{
  "n_layer": 10,
  "d_model": 128,
  "n_experts": 40,
  "experts_per_token": 2,
  "d_expert": 96,
  "d_shared_expert": 128,
  "activation": "swiglu",
  "moe_layers": [0, 1, 2, 3, 4, 5, 6, 7, 8, 9],
  "router_score": "softmax",
  "normalize_top_k": false,
  "routed_scale": 1.0,
  "balance_loss": 0.0021,
  "balance_bias": false,
  "router_z_loss": 0.0001,
  "router_noise": 0.1,
  "init_std_router": 0.0164,
  "lr_router": 0.0009,
  "vocab_size": 8192,
  "norm": "layernorm",
  "norm_eps": 1e-05,
  "tie_embeddings": false,
  "optimizer": "muon_variant",
  "lr": 0.00855,
  "beta1": 0.9,
  "grad_clip": 1.0,
  "batch_tokens": 65536,
  "seq_len": 1024,
  "train_tokens": 357300000,
  "steps": 5452,
  "dataset": "wikipedia_en"
}
Below are experts of layer 6 (counted from 0) of a mixture-of-experts language model. Rows are named router (the router's row for the expert), gate (a neuron's input weights, with its number), up (a neuron's input weights, with its number), down (a neuron's output weights, with its number) and show model dimensions 0-127. Each number is 128 + 24 x the weight over its row's rms, rounded and kept within 0 to 255. Numbers have three digits each.
After each expert's rows: a language model's description of what the expert responds to; "mostly gets" lists some tokens that are sent to it at least half of the time. This comes from a sample of Wikipedia text that the model never trained on.

# expert 6
router:111126162120148092135142130116132128128156141126161107120150110139096110164101135125132143104144152105128132101153100147159115126112126137104085154101178115193149125140136101117145146097111106147149100035130128145101129119107115123187175102168116152117152096094069139154104130138095116167130120171153132107132150147123124105106110140145107138129102159150163132114109132120138098135125
gate2:117133113139152164187108155153140113135173166116097151159134133112148097125134103142118120133158125140105092063127119136184109115127136107123111078135111095087155139117141135167123136093133114094111146128160173075165161103127141123108141158129139126127133105168145100121112167164160110152134123128119113140100088126115115169111099157126116119150111157152143121111122151151081098112142
up2:135130103113127133131165168117175090074144141091138136124152104112105139201130120076129100168097100127127171128130142172138099127115096124103138121107107166133112103108101132138184075111111114149135090145161156121160122118133154121140083142152113086128111162110134134129104171144129104118107123117112156149133139137133104094148093107120151121130143141143136169132145151123146147093100
down2:129087137158116137143099083150134145091144140101139133169157122132117147124110148143154129124134135124168144122090186125126160142149153139164129146045135158113059128109138124142128135149152140151120128115152120139082129139120103145142133117120144152136127186120117134114165176147162104106137087124153129107097127123125120128147056100099095124140113112131133105103088110105113102120149
Description: Lowercase word-initial fragments. Short lowercase first pieces of split words, often verbs after to or and, such as f in fired, cr in crushed, acc.
mostly gets: " acc", " cr", " tr", " ref", " f", " exp"

# expert 12
router:124123175166178062121184112122145133155110156157142105122113161137092151140114182102094150146173096141154176111177126140157114116148119089144095120101175091118143126154137092104096127098121112123124112116128141123104122143106141123164135094138106129110110106127113103096109145118110151132119102147150103103129144171113102097157119096150130163125151127125143163150125119126149120135114
gate1:186133124114134137117092138114134132144138096113161102119126170172091154108087114120102109119103102118114125126145127130117127152122168124075142123180140100084094145130104124154166107134125096101149131132131113143135144124088122128138174122110119125105101127138114152088093097124077131117165135117126148083167171116174183149173161131138120135162156115138148141143100106129099114114113
up1:113092129113104116108103148137105113076116154107178105104066137108124128181152130145099099105126128133168133122139125118149116094124136086132121133132137164152121098175149135152106133114147125128145138103089145155170122099162129105169136126104125158140103122125120094159074159162112137153130158099143118155128179129079172127137127119105106126095168135089138122112171145144141141132136
down1:089132087153138111180111133138133155116142137084108142108146131091125154156136131135156119103133114142103083119165120118125140109136110131101137057098130140141130094146124110162188125103138127114139126134152109126179106148139166089156141094130099102131160116124173128137111114139118158142139132099147120173126123143126156139135108152141145150134080167108121173115126142106127111063077
Description: St and th fragments. Word pieces containing st, th, ct or est, often inside compound place names and words, such as Cookstown, Tombstones, elect.
mostly gets: " St", "St", " st", "ct", " elect", " rest"

# expert 5
router:112132142142128127096137090089128111096123168189096127152113111136137166109113140141114158092112109116127163127149102143157094117143122131118092160117132111135121133137146109130121169107107134178139148085121152152092131148111145160166142122143112161085093085074158115101158087126110154137136112120165150130078149132156118103155119167151082141124122163151143152119098131094122106116125
gate1:137174145129107096113138143116121102126159133122073080137111130114099099133131164100105118133143104136073147128165116140149109144111143172165150121125108149128150134107107131143124161107125152119035123095148108131123112125115139162119128114144113102150108096155118144149178170138110140149172135116125156149109121148114116164158118174130150109147106110154112116133069132139132081153125
up1:131133149128122123157056159125118152148110127097109139156142095098120157163141144111082118171095128109095145136147089091100154122134144153154134068173120145130148129171127131132103127090123147095124115130164152122145134104196127129115132096078108115140147136133127101134108106119134135110110179149127159164150108116142047144124126133132106116128128095137124126145127140150161127115133
down1:172095142136122140137096156153100131127077125098107098116165142129093132147138152141117144142108159174141149163140130107099115109168110134105118049150167144139127140147124109102114104137149133101132111122117107135158098078169113152139132156105119130163115135116150128137078118129152119110116200109124178152132095110151146121134133133146146138116108129080108116105113135158150108081148
Description: Clause-joining commas. Commas, often after a name or place, plus and, while, including, that separate list items or start appositive and relative clauses.
mostly gets: "),", "\",", ",", "',", ",\"", ".,"

# expert 25
router:108134171151154129124128117117152111133116145132147128158092077133110133112127132145071134101142129107121158099155127123150112136164100125091111140103144101166122152130135125119079150114113139169141139092120148133132154133154167178155169126130114153090132092092145080122126110148146137124149106140127157113111168130132097085159145118144116125103115144148109133109102110146181062075160
gate0:152130145108133082109107134112151122139154159134147131145106134087114105135135135098176166153187125125123175096100156095129120135126136105163131129125113112131107144127138132096111153154132130141112129128109124127141075160126084117084128140127140111104149111124103119130087117184169128138126160076156162118165132104117153150179093110132146130147098126163102104107096190133135134088140
up0:153114157172123153174135149117096151149109155107102161141109164114124159106146116128122135159164141132116092133151168130123102141137125144134135166100078116120118125091148136133149136107146107146079102136170109109151178132138153118101111127147155124132152111092141101066114067117138131132133165104133141119103141158125104146137154151067100169126136127123138125081126122070123145116120
down0:187131133104085141134141111146096158159137139120158093124167112069139133145105132115092147135110137179129170139130152104109110106111100174149131109132102126118102090132156160114126147140152123140098141200133125138143139127138076116119150127124141105127073133170107127115089098128145125158156122067121150118157129091128122133094143118102174110095118113141158117145115129144138124151136
Description: List and field labels. Colons, pipes, dashes and arrows after field labels or names in taxonomy boxes, filmographies and lists, like Family:, Role |, →.
mostly gets: "=", " titled", " da", " la", "\":", " de"

# expert 15
router:126087161121179139137120109107154123101154144111111088139101121152159146118116141130085181146155127107129120098157117136131080138169145117126120140085112119134172131101148135113117133129090095154114126115137140148074127122150138170145143132101139137088114122092088131076106099121133117152134125096164143143104122130093092140169135140147092127107079174139159132144140170154151127098149
gate3:146172136143137110155117139163151164151107140163072138119110090124080125099096149156154131124156169126139123142146121147105134143089165138158101159144115176127143106139117161151139138110133090161095116123119102140098118111144134135156132090112149125137137164113131105066104121100117141090094114117112065119134126154147120110136094170123148134174093105153129134135136100109127155087127
up3:129110145148115130093113155116122113107115134153126136119124126141109136128161142127141103144126088110123144144141105093128126128147144189134175125156164126112149052174124142156122081123099132132095147133099170131114118122105155105144120135125154131160132106104101094142163104164141183129110180086127084160134156146073138145143162085123112147119114131120122114157151108161092128101112
down3:110171128176085136085145143144100078189097120145164142107111118167097160129105115101153130171146108143115113167102143135155147088148128137107171128098143134147158124071116090108107139096089138091138172149140140147125134143145113121118090173138135112154100125124137150122117135123135125095145093154146107141123159113142151100135098138119107124089140140121132146090155111100127150144117
Description: List dashes and hyphens. Line-initial dashes in infobox field lists like Discipline or NFL draft, plus compound hyphens and prefixes like dis, micro, tele.
mostly gets: " dis", "See", " Super", "Ar", " Grand", " Dis"

# expert 31
router:124146133144164154101117137122163135099138165128150107131115111151129140151105139128099143089143118097134162121169112167127115118141138117105097117126110125129124149144159081083101142119089123128114150100143149116139129139122133167155182117095164122100105107105083096094131098133149143135130135116155117113110134159139099113178086179146103123084116183149179129099093163102127099122155
gate2:152148127160098173185135096106107103092092141157173148082124132105131126092149107111107131135089137116109121184113101138136124097134131105138140126162119104103107140143140126101094140163115117120105168143158122097137128139153140091177117147123097147098122139084149105133104157162105160103178109111115162153127162149162098142117145151123125166098122132098136149148134103093114113136135
up2:136118124131096101161117126124153110142112114168128139136105163154077160138108128081105074167121149169139138106096124150111099130084167143150125105114116145132127120156129127143145150077140149085138111123158091171141117158095146098118102127159102139095104176116143120097099139128129121123151104122105148132092133114161156104121113123112143139165111112110096149127164138124166160187104
down2:104134083155090163132155119153112142094108127129112179121166119118131114128123137081120158160122167086083073137150159094108132079136141143143131156135123086158135084138157161088136129109089150102130134133109127175124115124130105152155099145089133126093110160144136132123185148091112117141137122116145124124103156169146137099125135131156122159151123106148115091155147116126121127163116
Description: Opening brackets and quotes. Opening parentheses, quotes and brackets before asides, birth years, dates or citations, such as (born 1987), ("name"), (1978).
mostly gets: " (", " \"", " [", "(", " '", " (\""

# expert 3
router:125091142146157072130115122107187147109134150155145135111119093132141144145114108121111135116118131128144097111121081122146123110112102141110095158072163066162127145134121142114107177127137101171146124075118183113074134097140114128139145093115088145119152105127127105144117108111137124157140147143181104125130133144139154107132123135147118154096132136155170143100147153107156139117176
gate3:079100101096150111115126159127152163150143109144144089150111091093106159136138161171122138117146139125141092140121132091119195133108098116151078136138153118111154137108098144085101106120127144136111116096116128118105108149107083109145140137125104123095117148103136147121155125176150162115119145133145092125124129111141093157091132156135109183098140180146133105123140176122163142160117
up3:169144157140115107124170129166158096124133123119159118116091128180152137087131149171164142188106161109174123150120129136127127111109084128162112123161161118137127142112164097158116132122128122131093082121106115102101120118098141092158071123167109121143152100115121161147161150154112117149094166134135083112087129147121101131132126129130129123143127125096114106104110114133152111125074
down3:127115111123162096108172173113111123102093133134152148130132145134170152098160154133181139120122127053171129116142127120120141138144115121159104126114103109137148133172114127143110123156120149153144105129151105125128142131140071120130074138172168063123154133122127122129150124108126133136080129165141123143112163117117115102107122099169118114126160139094116117155056094122119129153119
Description: Mid-word stems in verbs. Word pieces inside longer words that continue with verb or noun endings, such as des-per-ate, ass-er-ted, oper, indic, collabor.
mostly gets: " character", " oper", " com", " author", " indic", " son"

# expert 10
router:115112156126133071088160114127150117114141122160153150134081089147139161141102158153080153118139099079153108123144090123146122156122080117120126154112170123164125135130124116104142124107105104141126130133117151112089102094154111125137177102156119140124095115157093134109099128119139162134164085140151135115118166152169103154143125141141152119111089121144179133128116133133160137079167
gate1:144129102109136092126143130146160135130131126154138170112123127121147110143140141134090134138100088149115138170092095150141114156167070155092135109129104132101086145141084142134124109100095120129101150106170137115172103094127120161116147169069122161161140091133137134117178143096080140119130138151141118145119126174150140127127123142115089085140150097130142117109110151171134161101147
up1:147133163139144109149123129061132124134135170130146112108136135132139088047103122174121120153124110109123156128137155145114161169157151112091154119142123120147097095131165166126169089144133114101151159113142122099110140153150140107143112088121087125125179105146098120131126143117127166132108101102094122132123108128166141074112150135133151111147110139124130161103085132154095146154149
down1:137135134145132147131109087078126152143096145087142173178132138135098114101154124163136093127151079123111174091155133145095139109150105112103110119119126073156150114089120160088168146114134125129122097129136156146144124139112118139115127116098143159124090142174168147125111125133182093102137113124119069120130120123124174126121155170166138119132130129103104165117140161150122114104127
Description: Institutional adjectives. Adjectives and modifiers for public, military or governmental matters, usually after a or the, such as public, high, military, social, national.
mostly gets: " public", " high", " military", " social", " local", " red"

# expert 9
router:121123178186113116093163119111164103080128151107121121152103116136118156128129152148105146125137090114118163117159106138114090159168072133091099124123179105138138144126160111114080149103102093125157145092129154118122104135114152154147186123153148125108109111095128117104137119166116148138164110160132109153089133163144135129170149139148127132113128140138112141100103132146129084096137
gate1:089126108147146135133112146119157123108165119136136088140142196083157137080165125105171148130149104146132120151101106129134066143091141146120107114163131108120114132089111167096148164171124118150112105122153094133123109126073109189128172131123099123139118160112115150151120163118123145107129121133129106107130142088091160165108125150128131140113139157140121157100101126142118125168109
up1:110124140121118146111111115096121139129131119116152139169105123083152112126096134181114105132139121135103145110122127130104120109104134091146107136128132091142207075169117119112160155127157136150157117156160136155062146108152105109144159105145143146134133090101142124161159108124113124116152134116105148081118147161107097122157154163105159137183111119154122146140132128142160066133132
down1:098125128136106081121136150168145139146159121132095156153122124134124128152154140102156147185120107156138129116104136129156111156145102140131141106111100204154096112130148126125155146130133118104159152099140097098180125099089161133095137129127158109180106152127085168112128133114125154103098113126105148150115143099109122129146135094139095141099098176093144100109122121089143132077118
Description: Place and affiliation prepositions. Prepositions like of, in, at, from, near, within after institution names, titles or places, as in University of Texas at.
mostly gets: "In", " within", " in", " North", " near", " during"

# expert 38
router:110104119137171144114124108073143122074131158196153098149108106128121163125086135149132131109109117111148129109100104149152118134116085120118122121106145132146098156111134128110120156100131117124169118071113142151163133105161129153163165147121110164123090113075086108130110097146099117109177112149124140106100148156140121155152154145121146123098128128153181131113120132145165112110157
gate1:099155098162160121115110065136141100118149128129177113106140108145155087102136162161119116123136123127134106074105142102091156130129103130148076141117183153128130129107160112126106177120118120162111115136115128111129153108129165175130092171157146191162120123131107150172125123111127148101127116133128095156113134103127141156119083106107115113142127102088109118148126173135104140121121
up1:160126108106141186130128122132135098103112117126152110087119156146061145117141163095105119098142107146125138121157152108085148135114113144112125110115145132181126094124093122142123178113129091129143177165144117122109117166118115082125161132131139155096164120123118142157151163173139137090141106134113165108142136091130137115149126142137101129118146112105102143121129156195166103093152
down1:131078124127078098146136062144147159103113181132147151137108134084127124123177092091129139133130163123139101142121096113136144145106139144139136102135093119142102110122073121132127131098129132151131161141154114171145087082114125106128130131131119159131123160145167101121134103159154116113137137108130198172154127085131137169111090125119135153151117099124118121156137111148143104171119
Description: Latinate prefix fragments. Opening pieces of Latin-style or Romance words and names, such as con, ex, pre, trans, Al, Pro, including Portuguese names.
mostly gets: " con", " ex", " cons", " trans", " Con", " pre"